Below are experts of layer 3 (counted from 0) of a mixture-of-experts language model. Rows are named router (the router's row for the expert), up (a neuron's input weights, with its number) and show model dimensions 576-607. Each number is 200 + 20 x the weight over its row's rms, rounded and kept within 0 to 999.
After each expert's rows: "mostly gets" lists some tokens that are sent to it at least half of the time. This comes from a sample of Wikipedia text that the model never trained on.

# expert 47
router,186,187,229,182,195,186,204,203,219,204,195,205,222,183,198,189,197,197,178,204,245,204,138,228,218,181,188,197,210,196,198,192
up0,196,199,187,169,194,224,207,212,216,232,192,221,184,194,232,186,201,197,191,215,188,202,165,203,238,203,209,188,213,172,206,160
up1,197,214,186,228,180,198,217,205,172,181,226,201,214,202,227,198,221,195,191,168,218,198,159,215,185,188,208,205,240,166,197,224
up2,174,168,196,177,238,213,191,189,194,200,231,222,194,189,195,228,183,205,192,213,208,201,196,216,224,193,179,211,174,199,221,152
up3,220,206,241,166,232,146,174,203,197,216,230,176,203,192,226,178,195,194,236,184,180,209,221,202,230,223,207,202,214,198,194,227
up4,188,203,199,208,194,189,228,217,164,187,213,177,211,230,212,178,202,184,187,233,169,207,198,209,214,209,186,190,177,196,219,185
up5,178,226,185,204,198,165,205,191,189,213,211,188,206,199,180,165,206,201,215,169,214,201,237,214,231,181,199,221,201,196,184,215
up6,222,189,186,219,166,203,204,194,199,169,207,204,245,159,213,200,190,198,200,201,183,195,182,232,187,205,190,208,210,185,189,184
up7,190,202,184,212,172,201,220,219,196,215,200,208,205,189,176,170,200,187,229,181,223,190,203,193,214,202,151,185,178,200,215,196
up8,188,208,201,222,202,190,234,187,208,188,186,181,214,196,177,179,174,219,231,203,179,199,233,228,201,203,233,145,234,222,225,211
up9,200,188,202,201,175,169,190,208,204,184,172,236,213,203,209,179,173,201,246,185,208,191,162,176,231,221,191,216,229,256,190,227
up10,200,209,221,201,181,192,177,201,190,220,193,174,217,206,206,204,231,237,185,208,192,214,193,221,226,222,220,173,191,181,215,184
up11,208,214,229,192,149,196,183,215,213,199,187,230,179,228,243,195,194,209,222,180,229,217,193,205,232,155,230,202,207,216,216,213
up12,194,227,167,199,242,177,203,188,192,189,226,191,209,194,208,207,175,193,194,213,207,190,218,191,204,213,207,230,209,228,178,228
up13,191,198,214,171,190,153,156,210,194,201,220,179,196,189,200,197,232,198,188,168,174,194,216,203,221,250,214,201,233,198,182,196
up14,218,178,181,217,177,186,257,209,179,169,188,226,187,199,192,215,207,209,226,150,232,195,207,163,191,180,181,224,155,185,212,207
mostly gets: " Party", " line", " election", " Votes", " List", " Candidate"

# expert 52
router,187,210,203,173,210,189,227,243,203,196,196,209,172,209,214,216,234,176,184,196,196,214,189,235,159,196,164,224,216,163,185,189
up0,204,206,197,182,224,211,216,256,177,192,200,198,195,166,201,250,200,182,186,246,211,201,236,177,170,182,221,239,188,187,184,199
up1,187,225,200,180,213,214,203,191,189,216,194,184,206,192,218,195,172,192,229,201,191,184,198,210,194,206,208,168,185,166,185,183
up2,229,210,194,230,193,232,190,166,219,216,223,196,199,187,177,220,159,191,189,212,185,165,150,189,222,180,197,199,187,199,224,153
up3,189,223,251,220,186,199,147,174,231,192,184,225,213,208,218,199,212,189,198,173,230,230,217,181,172,211,200,209,192,209,200,199
up4,207,204,183,166,233,245,216,175,179,202,192,202,228,219,232,227,198,178,188,196,213,201,204,159,198,202,219,157,220,231,188,170
up5,183,251,218,172,170,176,214,234,179,182,219,155,203,185,176,146,218,186,213,176,164,207,213,246,207,198,184,200,201,186,205,203
up6,165,208,195,197,180,219,183,186,213,224,186,203,188,203,202,237,192,174,206,200,207,206,192,186,200,224,180,218,194,187,209,185
up7,191,190,189,219,241,191,186,171,202,221,175,202,207,231,203,205,159,215,176,174,179,189,221,207,219,208,210,197,211,197,228,167
up8,218,188,202,226,202,211,190,191,216,210,192,174,189,203,217,228,170,190,185,209,211,191,219,180,197,226,207,187,180,192,207,216
up9,160,178,176,179,167,161,182,185,214,166,187,203,203,197,182,187,204,196,224,227,207,219,227,246,212,216,219,223,200,200,187,201
up10,186,200,217,220,209,210,213,220,206,198,181,195,191,204,199,204,208,194,191,195,171,180,237,182,206,224,212,203,212,181,221,199
up11,205,194,210,195,214,220,173,218,202,193,188,219,210,197,200,197,173,238,182,219,202,194,195,193,183,196,185,190,217,185,203,205
up12,178,193,205,213,177,161,190,212,162,178,206,168,190,204,196,215,216,209,200,156,217,192,208,183,188,200,188,191,228,209,182,182
up13,200,234,205,184,170,180,179,207,224,230,188,228,167,206,179,224,180,163,228,201,182,206,165,181,207,174,211,208,212,202,198,193
up14,198,208,187,185,189,179,194,175,202,213,200,239,229,204,178,221,215,202,229,188,175,200,212,228,190,212,200,199,224,179,173,224
mostly gets: "^", "ti", "si", "ici", "eri", "iti"

# expert 41
router,168,179,227,182,199,185,217,238,170,215,215,255,198,232,194,200,208,178,193,228,181,202,188,202,201,202,200,230,194,201,190,198
up0,193,237,182,215,205,212,249,204,202,190,238,225,170,184,196,184,192,188,169,198,194,181,213,196,196,174,203,202,216,200,190,209
up1,201,208,195,195,183,180,225,174,172,225,236,187,237,220,206,185,184,182,209,226,181,182,178,235,207,212,204,186,205,226,209,218
up2,192,196,214,207,213,187,191,169,195,222,230,216,210,231,178,183,153,190,192,206,174,183,185,208,228,187,201,203,230,218,189,203
up3,186,159,178,175,221,190,181,177,207,193,189,174,176,217,161,224,209,210,205,203,224,207,216,193,218,211,222,202,184,194,200,171
up4,228,172,179,204,217,193,198,228,206,177,197,208,170,239,200,179,189,223,166,226,239,210,180,241,198,235,197,196,228,184,202,187
up5,212,209,222,200,240,186,207,206,151,192,198,213,191,208,195,176,208,179,156,173,205,179,229,231,217,209,194,179,239,197,196,185
up6,186,192,220,254,213,196,215,180,185,236,194,175,184,187,187,215,204,201,207,197,226,200,195,224,174,212,186,190,170,153,181,207
up7,167,160,231,215,208,209,181,209,206,186,219,226,197,250,138,200,195,203,188,201,215,182,186,206,195,177,211,199,200,242,220,192
up8,214,215,163,204,210,176,213,231,218,179,222,216,234,201,220,199,242,221,229,194,184,221,182,223,174,205,183,196,202,229,228,216
up9,206,225,235,220,173,180,175,241,143,195,194,209,178,200,227,166,234,184,230,217,186,185,177,180,216,210,165,220,176,240,198,199
up10,202,224,193,207,202,214,228,182,176,192,216,182,165,203,185,178,208,211,198,158,199,180,185,198,194,207,203,206,172,182,233,214
up11,178,240,156,212,225,195,201,181,210,204,241,154,208,207,192,185,192,199,209,210,159,221,176,188,205,186,181,172,155,216,190,231
up12,214,219,169,211,176,172,208,227,177,208,198,174,194,169,181,233,219,193,201,208,195,196,204,216,217,219,211,190,212,182,178,178
up13,178,192,217,184,208,196,207,202,212,167,218,247,236,210,232,218,203,184,214,162,226,193,191,191,178,197,207,169,160,196,214,161
up14,203,199,228,187,182,205,187,199,187,227,197,237,150,229,241,200,205,217,184,197,223,233,188,226,164,213,197,195,195,223,204,166
mostly gets: " per", " Le", " Li", " Si", " Per", " we"

# expert 45
router,172,219,220,184,239,190,224,236,173,211,185,173,176,216,193,225,219,170,194,214,177,191,191,206,164,207,220,209,213,180,235,231
up0,188,208,194,196,193,206,208,211,208,175,182,241,212,234,187,203,218,186,209,198,210,193,134,185,216,222,214,225,207,219,236,236
up1,190,197,190,210,187,213,186,200,184,203,175,164,214,203,177,184,177,192,214,230,198,212,169,176,213,230,213,214,211,169,214,180
up2,190,221,200,201,209,190,224,207,196,203,206,197,201,200,194,196,221,171,178,222,217,209,233,180,178,196,229,223,187,181,198,207
up3,202,203,209,228,250,212,212,213,203,174,246,228,215,196,187,194,202,239,176,191,233,197,201,218,224,236,192,188,191,198,217,165
up4,193,212,214,200,215,195,187,250,230,196,201,188,167,170,201,204,212,178,236,181,221,175,204,198,213,193,165,210,173,205,190,227
up5,171,182,203,181,186,205,231,191,221,213,219,208,176,209,215,206,223,197,200,230,196,223,186,209,222,180,187,191,204,207,214,200
up6,188,251,220,180,244,208,191,220,201,203,200,232,164,206,152,220,217,199,179,213,179,174,215,231,168,189,165,213,186,198,209,187
up7,196,193,180,180,187,215,187,212,202,234,202,188,216,189,185,195,211,211,166,199,205,224,231,227,205,183,218,198,227,190,180,202
up8,209,188,181,182,189,169,251,190,186,192,193,158,193,210,182,205,175,193,171,231,212,220,196,214,203,215,186,203,218,179,181,178
up9,195,235,222,188,202,227,206,199,194,165,244,211,220,198,212,203,210,189,157,196,197,221,181,214,194,159,211,244,208,153,207,215
up10,219,217,184,220,185,225,209,209,231,192,193,192,163,196,221,182,218,197,196,207,168,160,197,202,177,186,172,175,209,198,206,179
up11,206,224,192,188,204,187,216,235,169,195,213,133,192,197,194,215,214,221,184,201,165,161,180,162,230,193,167,150,199,215,184,199
up12,162,181,238,213,210,209,182,179,182,220,179,222,163,209,213,180,190,170,205,199,226,196,214,180,190,166,193,184,219,225,193,239
up13,192,191,218,207,177,216,189,185,177,185,184,222,177,177,208,222,182,201,213,191,192,196,223,226,212,205,209,205,209,200,185,229
up14,181,205,222,188,171,192,162,186,217,212,223,184,208,233,198,198,172,217,189,207,163,205,167,214,181,171,185,163,211,198,225,208
mostly gets: " he", " He", " she", " She", " John", " Dr"

# expert 42
router,202,192,212,175,216,199,213,187,199,187,171,193,216,231,228,197,199,234,187,185,244,193,201,214,217,207,224,196,189,210,220,172
up0,217,213,191,176,206,205,214,244,179,205,220,198,187,179,199,212,203,235,190,215,178,198,220,222,178,203,200,195,200,213,193,187
up1,179,211,234,188,218,200,195,217,175,185,207,198,152,173,181,238,208,179,211,174,223,192,193,252,175,189,198,210,176,217,197,228
up2,187,173,207,206,214,205,186,195,218,227,200,208,185,208,169,211,164,163,228,205,182,224,184,198,213,183,202,194,192,204,194,195
up3,210,217,214,206,204,180,204,189,211,178,204,190,198,233,207,208,203,198,199,216,197,226,221,185,231,200,227,217,202,187,175,222
up4,200,178,211,177,200,226,198,201,202,192,224,221,152,197,192,213,196,200,199,199,227,199,189,198,174,190,201,195,188,198,225,216
up5,209,204,230,194,186,187,200,221,202,188,185,180,201,148,181,199,217,203,156,209,190,168,180,179,166,181,189,218,197,177,203,199
up6,200,202,187,213,192,171,168,220,206,203,185,154,203,174,191,183,176,190,209,195,227,206,195,217,208,200,185,225,172,185,175,239
up7,233,196,193,188,165,207,175,217,190,209,169,230,190,210,234,188,189,201,162,219,172,178,196,238,195,197,202,206,196,206,173,212
up8,251,230,212,199,181,210,204,217,180,207,209,246,213,195,215,175,199,181,188,175,164,204,206,200,231,163,190,215,188,179,240,196
up9,230,197,226,191,211,200,188,175,188,186,160,217,224,200,237,192,198,211,201,203,187,218,214,202,177,213,181,197,205,196,201,187
up10,194,170,213,215,177,248,200,209,187,200,187,203,214,211,181,188,200,241,206,217,234,158,190,176,151,210,206,201,185,232,187,211
up11,180,197,187,188,202,212,198,167,172,185,206,212,175,171,194,195,183,157,206,195,204,174,167,215,207,197,197,223,240,222,176,201
up12,187,173,190,221,221,191,207,194,196,197,178,202,215,198,202,211,197,184,205,211,231,217,218,201,221,207,216,208,224,171,190,179
up13,178,179,208,176,193,194,220,189,177,180,200,189,226,209,204,177,206,241,221,194,206,193,212,190,181,186,187,209,212,224,173,181
up14,152,175,206,215,231,197,177,213,192,199,227,158,241,195,201,216,184,191,185,193,245,208,196,211,237,216,194,165,217,174,185,172
mostly gets: "ted", "ical", "ics", "ated", "ized", "tic"

# expert 27
router,182,186,223,164,206,189,204,202,165,211,194,215,217,211,206,211,213,199,193,233,179,189,186,197,175,186,160,210,190,206,203,189
up0,205,208,247,207,208,198,202,176,218,197,199,159,181,201,186,197,206,187,223,180,193,245,182,204,219,190,159,204,198,233,200,208
up1,202,202,192,197,194,185,220,213,180,200,166,209,183,161,194,215,217,201,157,198,191,227,213,219,218,178,216,181,208,197,213,194
up2,201,184,183,194,208,187,180,187,188,208,199,237,226,182,213,216,213,214,212,202,190,180,205,200,204,205,201,175,241,210,205,184
up3,216,184,214,233,180,211,191,193,207,213,178,201,186,205,217,219,195,201,210,182,202,223,218,185,200,195,233,196,182,215,215,199
up4,210,221,228,197,184,197,168,205,196,224,160,229,222,199,190,204,200,206,222,226,175,188,197,223,198,199,209,217,220,191,181,241
up5,211,184,212,214,177,203,230,201,176,182,203,176,225,184,198,222,186,191,185,214,227,210,178,182,166,192,183,191,223,182,179,196
up6,197,203,184,202,195,179,195,191,202,195,199,218,142,227,207,210,194,220,249,231,198,194,190,185,221,191,186,167,209,206,227,200
up7,183,202,215,232,207,204,158,176,195,215,205,230,224,206,204,152,194,206,203,216,177,199,173,201,207,222,225,242,189,228,195,213
up8,194,236,197,206,197,178,194,209,190,198,219,231,165,197,226,165,205,201,207,221,197,186,216,212,214,184,189,187,180,190,191,217
up9,212,197,229,189,213,178,208,209,211,174,207,245,181,166,211,191,180,203,215,187,183,192,189,220,176,176,208,220,183,195,235,178
up10,189,218,195,227,205,194,211,200,224,204,197,197,200,235,178,187,190,186,217,183,190,181,209,194,213,201,177,230,200,158,189,201
up11,201,176,188,212,220,198,165,215,192,206,173,186,194,214,236,215,208,195,211,197,219,209,214,205,191,199,217,189,179,208,178,153
up12,178,189,202,195,180,182,173,197,233,151,208,191,172,183,214,216,208,180,188,199,225,221,208,212,201,178,208,218,198,207,194,226
up13,204,164,218,200,210,211,179,177,188,207,219,239,211,184,202,182,199,223,210,197,184,215,208,208,177,194,214,203,214,211,201,193
up14,187,213,170,219,214,173,201,223,222,183,242,158,200,226,163,206,202,202,187,217,207,223,195,178,192,194,206,221,208,182,163,195
mostly gets: "ed", "d", " On", " Ed", " served", " such"

# expert 40
router,162,184,196,188,228,189,201,197,206,195,228,179,200,207,204,214,216,207,171,215,209,195,175,208,214,193,185,235,238,229,215,255
up0,191,209,190,210,219,190,209,201,137,171,233,190,207,195,191,202,196,214,194,218,209,190,212,211,227,165,222,192,250,218,167,205
up1,202,192,197,216,168,184,231,227,190,216,209,170,197,185,170,201,220,188,205,210,206,176,201,234,211,230,218,190,196,157,181,203
up2,197,228,218,175,218,182,197,192,220,190,243,221,192,214,169,176,159,189,221,215,202,182,173,185,193,223,187,188,178,220,177,244
up3,196,196,211,222,206,213,179,194,182,199,213,211,219,211,151,192,237,180,198,219,200,202,196,190,234,215,197,178,158,184,230,196
up4,216,150,210,177,193,191,195,161,253,241,185,207,256,184,223,208,200,230,171,181,221,239,186,229,228,176,211,234,243,244,181,183
up5,169,225,204,201,177,193,187,205,229,201,199,197,219,201,179,217,192,185,205,197,204,217,186,231,200,203,200,199,203,190,215,166
up6,193,174,197,208,200,206,181,203,182,197,207,236,198,238,161,177,180,196,202,213,169,199,181,213,191,183,179,198,182,187,198,198
up7,186,205,205,203,199,156,200,200,195,167,175,212,235,185,187,223,210,180,204,192,198,183,188,203,189,208,219,197,206,199,204,198
up8,223,195,185,213,226,203,200,204,186,145,191,206,172,272,198,223,218,207,206,186,199,165,189,178,167,182,214,216,176,165,158,193
up9,246,243,196,185,166,176,241,218,204,193,190,200,189,197,185,208,163,230,217,203,211,180,204,199,193,186,202,218,209,229,173,227
up10,213,182,226,187,202,188,213,199,202,201,191,154,181,201,210,162,204,184,176,196,179,175,225,169,174,205,181,195,190,242,211,200
up11,176,200,190,198,217,208,223,193,216,164,208,196,203,170,224,171,179,170,172,212,198,229,189,227,180,237,182,205,219,191,223,215
up12,197,213,209,193,223,159,187,219,180,228,209,198,188,217,185,213,203,190,184,202,219,185,203,205,178,234,220,205,219,203,192,214
up13,194,192,224,228,194,242,225,180,217,177,191,233,195,157,189,188,185,225,201,181,184,201,194,192,169,195,222,181,193,161,232,200
up14,184,187,228,184,187,197,185,207,233,190,203,222,200,168,181,186,254,227,199,237,180,174,233,233,174,228,214,195,163,185,179,249
mostly gets: " California", " FW", " Brazil", " Nominated", " Battalion", " tournament"

# expert 55
router,201,190,214,145,219,185,208,233,199,194,203,203,208,164,211,202,206,224,199,205,225,186,185,226,175,183,223,227,251,208,215,193
up0,197,189,189,187,196,200,187,199,220,189,211,222,220,182,186,199,158,203,193,207,182,234,196,224,207,217,182,206,172,211,176,206
up1,200,197,196,172,223,182,208,198,208,166,175,226,189,165,184,185,176,209,191,205,168,180,221,208,216,167,218,185,243,191,162,197
up2,206,236,195,206,176,214,220,224,187,218,181,192,178,210,193,238,182,203,187,214,202,195,191,206,184,223,174,194,196,170,231,205
up3,211,186,191,218,197,196,238,229,170,232,260,234,179,208,199,182,199,182,182,213,148,202,204,183,182,208,163,191,221,170,178,209
up4,174,168,148,186,215,239,216,193,186,184,270,161,230,181,188,200,218,205,180,227,199,173,176,192,206,229,195,167,240,209,183,225
up5,188,196,228,207,210,167,257,202,216,217,216,205,217,190,185,207,201,197,206,210,215,192,198,226,177,239,184,147,179,184,185,220
up6,201,202,193,197,185,235,209,187,219,206,205,205,224,166,156,225,199,210,217,182,201,218,193,244,197,245,220,198,219,220,217,215
up7,201,211,206,205,184,223,221,173,202,178,167,205,190,210,185,188,209,242,217,202,216,202,200,175,192,198,194,203,212,201,214,176
up8,204,193,205,200,177,236,220,213,224,226,199,246,207,213,164,197,230,210,196,195,172,206,202,169,169,159,197,210,204,205,176,210
up9,212,195,209,201,164,219,206,201,190,237,186,211,217,162,191,221,215,200,209,239,187,203,199,216,210,185,150,159,246,200,229,205
up10,196,204,224,203,162,213,220,173,168,179,239,195,245,195,246,218,167,202,202,227,222,129,178,214,176,179,207,203,204,181,172,206
up11,216,181,223,198,191,225,193,201,226,202,201,180,216,222,230,205,193,217,144,186,249,173,187,175,196,188,234,180,170,192,201,213
up12,194,205,221,223,199,170,185,214,192,201,237,182,226,210,206,216,201,218,225,206,194,158,198,218,204,197,167,185,195,178,221,226
up13,181,182,208,193,228,208,195,224,234,222,219,200,242,223,226,192,209,206,182,199,217,194,230,202,199,254,201,220,204,223,190,174
up14,147,225,206,214,160,218,174,204,190,197,197,215,199,185,196,187,180,176,231,174,209,184,198,183,201,229,207,191,165,190,194,212
mostly gets: "h", "ford", "am", "berg", "i", "nia"

# expert 61
router,169,189,195,188,209,187,207,241,231,188,209,188,217,216,210,217,165,170,207,201,189,218,210,173,184,192,190,218,196,199,201,223
up0,200,179,169,185,172,197,232,218,158,205,214,212,169,192,225,208,192,193,212,213,185,217,193,197,208,207,210,189,204,227,225,233
up1,227,154,195,251,197,218,222,220,174,185,181,220,187,252,176,200,211,213,237,225,171,191,199,209,194,209,189,193,192,183,191,208
up2,215,222,191,191,178,193,159,208,221,186,183,204,247,186,164,187,215,185,228,163,198,203,198,237,174,161,185,189,235,214,211,189
up3,216,203,229,202,163,236,183,182,223,179,210,214,215,182,204,207,180,189,195,172,221,190,202,186,222,214,221,183,216,153,210,173
up4,220,196,205,173,202,217,184,160,199,199,203,226,188,219,209,230,220,164,218,208,191,221,207,201,204,218,179,224,200,168,196,211
up5,227,186,201,207,199,173,219,230,183,189,207,192,173,178,189,187,194,180,232,211,193,206,204,229,233,206,233,181,152,216,236,226
up6,212,218,179,186,219,163,237,207,188,166,193,209,201,154,192,211,196,211,186,195,188,202,215,165,216,191,218,203,219,199,192,179
up7,168,159,195,181,208,184,222,170,187,203,229,219,196,198,219,205,210,160,175,214,186,232,207,214,171,195,219,206,174,182,197,198
up8,204,185,181,185,191,235,164,179,215,198,204,152,184,206,215,173,198,187,199,195,192,198,215,201,169,208,195,208,228,215,220,176
up9,179,186,207,199,179,227,184,192,182,211,211,169,205,204,183,197,205,183,212,233,198,204,203,200,219,197,203,187,210,197,207,197
up10,210,175,171,211,227,152,190,186,191,169,201,155,230,218,181,187,181,196,209,194,232,214,224,191,182,187,152,208,185,221,194,164
up11,200,199,210,199,213,191,215,230,180,214,194,188,193,191,202,210,200,193,188,207,191,184,155,221,223,177,220,207,178,257,204,208
up12,182,191,210,176,170,189,217,201,186,196,181,190,228,210,197,194,217,197,195,180,210,220,233,209,222,205,224,228,248,211,191,213
up13,192,193,193,193,187,210,205,222,242,175,192,172,200,254,180,209,210,223,246,211,185,210,177,204,168,212,196,174,208,185,207,183
up14,198,189,209,184,224,213,211,194,189,181,216,221,226,238,163,186,191,202,215,221,190,183,211,191,201,195,194,166,209,238,194,194
mostly gets: " also", " first", "ted", " only", " later", " such"

# expert 19
router,196,218,192,206,231,195,221,222,202,246,188,177,164,194,207,195,185,168,184,198,222,185,174,196,179,204,188,219,176,183,190,214
up0,149,195,183,181,219,178,239,214,202,184,178,231,183,204,200,181,182,223,176,197,230,191,183,205,204,219,204,187,245,187,204,205
up1,192,160,209,207,221,194,208,235,195,222,168,213,186,228,216,214,178,196,254,184,209,175,157,196,173,209,186,218,194,151,223,192
up2,223,197,201,168,210,201,225,217,207,202,195,225,191,200,199,193,193,207,184,185,212,206,218,233,165,170,232,209,183,218,201,204
up3,237,181,217,214,198,189,194,206,194,186,232,201,205,206,216,226,221,177,235,236,201,229,211,216,221,213,219,201,263,187,191,219
up4,223,216,184,198,203,215,203,210,186,159,210,190,193,199,222,194,190,191,208,210,202,219,208,191,202,157,196,225,175,214,165,172
up5,194,187,222,180,189,205,201,208,210,182,174,193,229,226,211,171,217,181,181,223,196,208,217,191,204,183,170,214,217,210,221,205
up6,218,228,204,205,246,211,194,216,196,188,166,188,158,188,234,244,205,184,193,204,189,218,209,190,214,207,185,207,159,178,222,180
up7,242,231,189,191,235,210,184,198,195,179,170,184,195,200,176,209,237,204,177,188,200,216,214,179,212,226,200,214,172,218,168,213
up8,185,180,182,194,223,221,196,231,175,156,188,218,177,180,217,214,195,220,193,217,190,190,193,208,180,177,194,197,166,219,201,210
up9,212,178,168,217,209,192,216,213,209,165,169,163,196,232,230,176,201,202,196,223,228,218,216,223,181,240,241,194,215,198,224,227
up10,183,156,207,190,197,206,206,216,204,215,180,237,187,216,169,198,228,214,208,208,221,166,239,223,169,169,230,213,186,217,230,215
up11,235,205,220,209,205,177,229,236,233,215,223,196,185,165,251,217,189,184,225,239,205,171,201,207,203,183,236,217,203,210,211,168
up12,188,190,227,213,220,229,183,192,204,219,197,197,212,197,182,179,179,229,183,194,212,221,175,231,159,189,200,243,215,189,199,249
up13,198,208,192,183,193,214,197,212,219,228,195,198,236,142,210,232,183,185,220,223,181,247,192,206,204,219,198,171,219,214,225,189
up14,202,198,194,173,186,201,201,212,231,191,194,195,191,144,170,205,202,186,211,178,217,210,177,249,175,181,200,232,193,206,185,156
mostly gets: " to", " for", " a", " this", " would", " can"

# expert 39
router,203,212,199,194,194,190,238,194,224,201,240,181,208,201,229,193,196,221,184,200,219,219,221,211,192,198,166,215,217,182,160,223
up0,189,200,209,228,214,213,223,195,184,209,202,214,223,181,182,191,228,230,190,197,221,194,231,202,189,221,190,186,192,195,207,162
up1,210,193,222,217,210,184,184,176,244,229,226,235,223,186,188,224,143,198,187,179,226,182,191,212,205,198,214,183,230,231,188,212
up2,197,188,195,181,217,209,205,195,213,212,200,223,180,211,188,238,244,192,192,211,194,178,170,176,212,192,199,179,203,193,234,186
up3,205,198,195,185,269,196,196,216,180,216,193,188,164,203,228,223,194,228,188,234,208,193,184,231,180,210,222,240,234,220,218,218
up4,212,175,210,221,219,215,198,215,208,190,221,226,220,179,189,225,200,186,191,200,212,219,196,208,186,203,189,198,170,197,215,209
up5,177,181,221,204,204,180,166,194,208,209,197,188,206,163,181,216,210,200,200,181,187,232,197,221,219,178,200,187,184,230,183,220
up6,166,203,185,194,199,219,199,228,178,199,202,202,180,215,180,202,175,205,189,167,199,190,200,162,211,216,163,198,181,193,238,171
up7,209,185,224,172,180,173,226,182,191,187,215,215,212,195,202,178,196,206,200,179,197,163,217,191,207,227,171,194,229,244,186,213
up8,215,185,167,179,224,172,203,198,208,201,168,225,223,201,249,229,221,169,204,216,225,191,175,175,223,181,192,193,221,196,210,202
up9,185,218,176,201,206,214,164,210,186,193,184,214,185,201,225,227,221,178,212,211,223,174,168,185,206,206,215,225,196,169,197,195
up10,207,217,205,209,194,208,200,184,191,220,208,197,213,186,185,214,173,200,209,233,205,185,186,202,219,222,166,182,167,163,214,206
up11,201,186,244,231,195,200,209,199,182,202,175,178,195,228,240,198,206,228,194,203,230,209,165,195,184,199,175,198,210,211,189,205
up12,193,200,151,192,215,197,202,203,175,216,191,216,207,197,197,178,195,214,197,264,190,195,204,179,208,224,177,201,204,162,205,154
up13,136,235,237,195,176,217,198,228,242,212,189,221,163,196,242,175,163,227,199,174,175,212,179,197,213,212,222,213,209,230,219,199
up14,232,198,166,226,210,200,191,213,199,145,229,196,199,178,228,201,220,171,200,187,206,204,219,187,183,210,200,199,208,218,213,197
mostly gets: "ti", "si", "ci", " de", " O", "hi"

# expert 4
router,177,189,189,179,211,175,216,197,201,215,215,187,187,194,208,215,202,215,185,183,224,180,187,213,222,200,203,211,204,218,196,222
up0,213,246,184,201,219,208,173,230,195,205,187,201,188,191,178,199,191,206,186,190,196,193,206,220,214,183,213,175,228,186,187,167
up1,216,206,217,210,179,194,202,194,185,220,194,197,216,202,226,178,174,207,212,203,197,228,171,199,174,215,223,187,224,190,180,236
up2,167,243,196,214,198,200,191,212,168,208,217,173,212,184,213,192,210,190,205,178,190,188,206,162,210,209,184,205,195,221,220,224
up3,171,186,174,194,198,211,178,228,182,185,208,224,242,179,193,204,163,207,167,197,241,181,193,218,203,229,171,208,196,170,172,210
up4,216,205,183,208,183,188,183,176,221,200,245,225,214,197,168,159,189,222,179,175,220,213,189,177,176,205,170,192,219,199,200,227
up5,217,195,217,158,217,217,204,234,225,205,188,202,197,224,193,190,222,199,212,201,230,208,201,168,176,225,203,203,183,195,177,183
up6,189,219,229,221,195,180,186,178,172,201,214,238,229,188,214,222,207,177,192,193,185,211,181,177,224,187,194,202,188,220,195,206
up7,208,174,198,225,221,215,235,201,189,212,196,218,209,190,201,192,224,194,192,226,211,169,239,234,180,192,200,198,206,164,185,230
up8,205,200,200,217,190,198,200,221,181,206,169,184,188,247,217,182,215,199,211,211,213,181,176,211,191,232,209,203,190,215,226,207
up9,184,202,205,218,187,168,211,208,183,204,207,211,202,201,195,210,194,176,145,195,186,214,212,175,184,196,225,199,164,194,186,201
up10,208,189,190,186,220,200,223,188,193,225,171,202,212,173,171,179,173,199,214,187,178,184,181,217,185,203,187,173,163,160,199,205
up11,243,173,189,202,190,205,232,217,235,198,177,192,187,243,173,224,210,216,249,203,230,246,201,210,178,200,174,217,215,203,218,176
up12,153,215,228,217,198,223,189,187,177,167,242,232,242,186,184,199,215,210,188,194,198,212,207,230,174,220,180,183,194,226,205,181
up13,231,185,177,165,205,175,211,225,177,205,191,174,199,200,224,186,192,213,176,196,243,166,196,193,171,191,184,165,192,195,211,228
up14,205,213,205,199,206,244,196,214,188,189,219,193,171,216,178,196,196,210,194,216,227,182,209,180,195,196,207,200,194,202,216,207
mostly gets: " 2020", " 1999", " 2022", " 2005", " 2012", " 2023"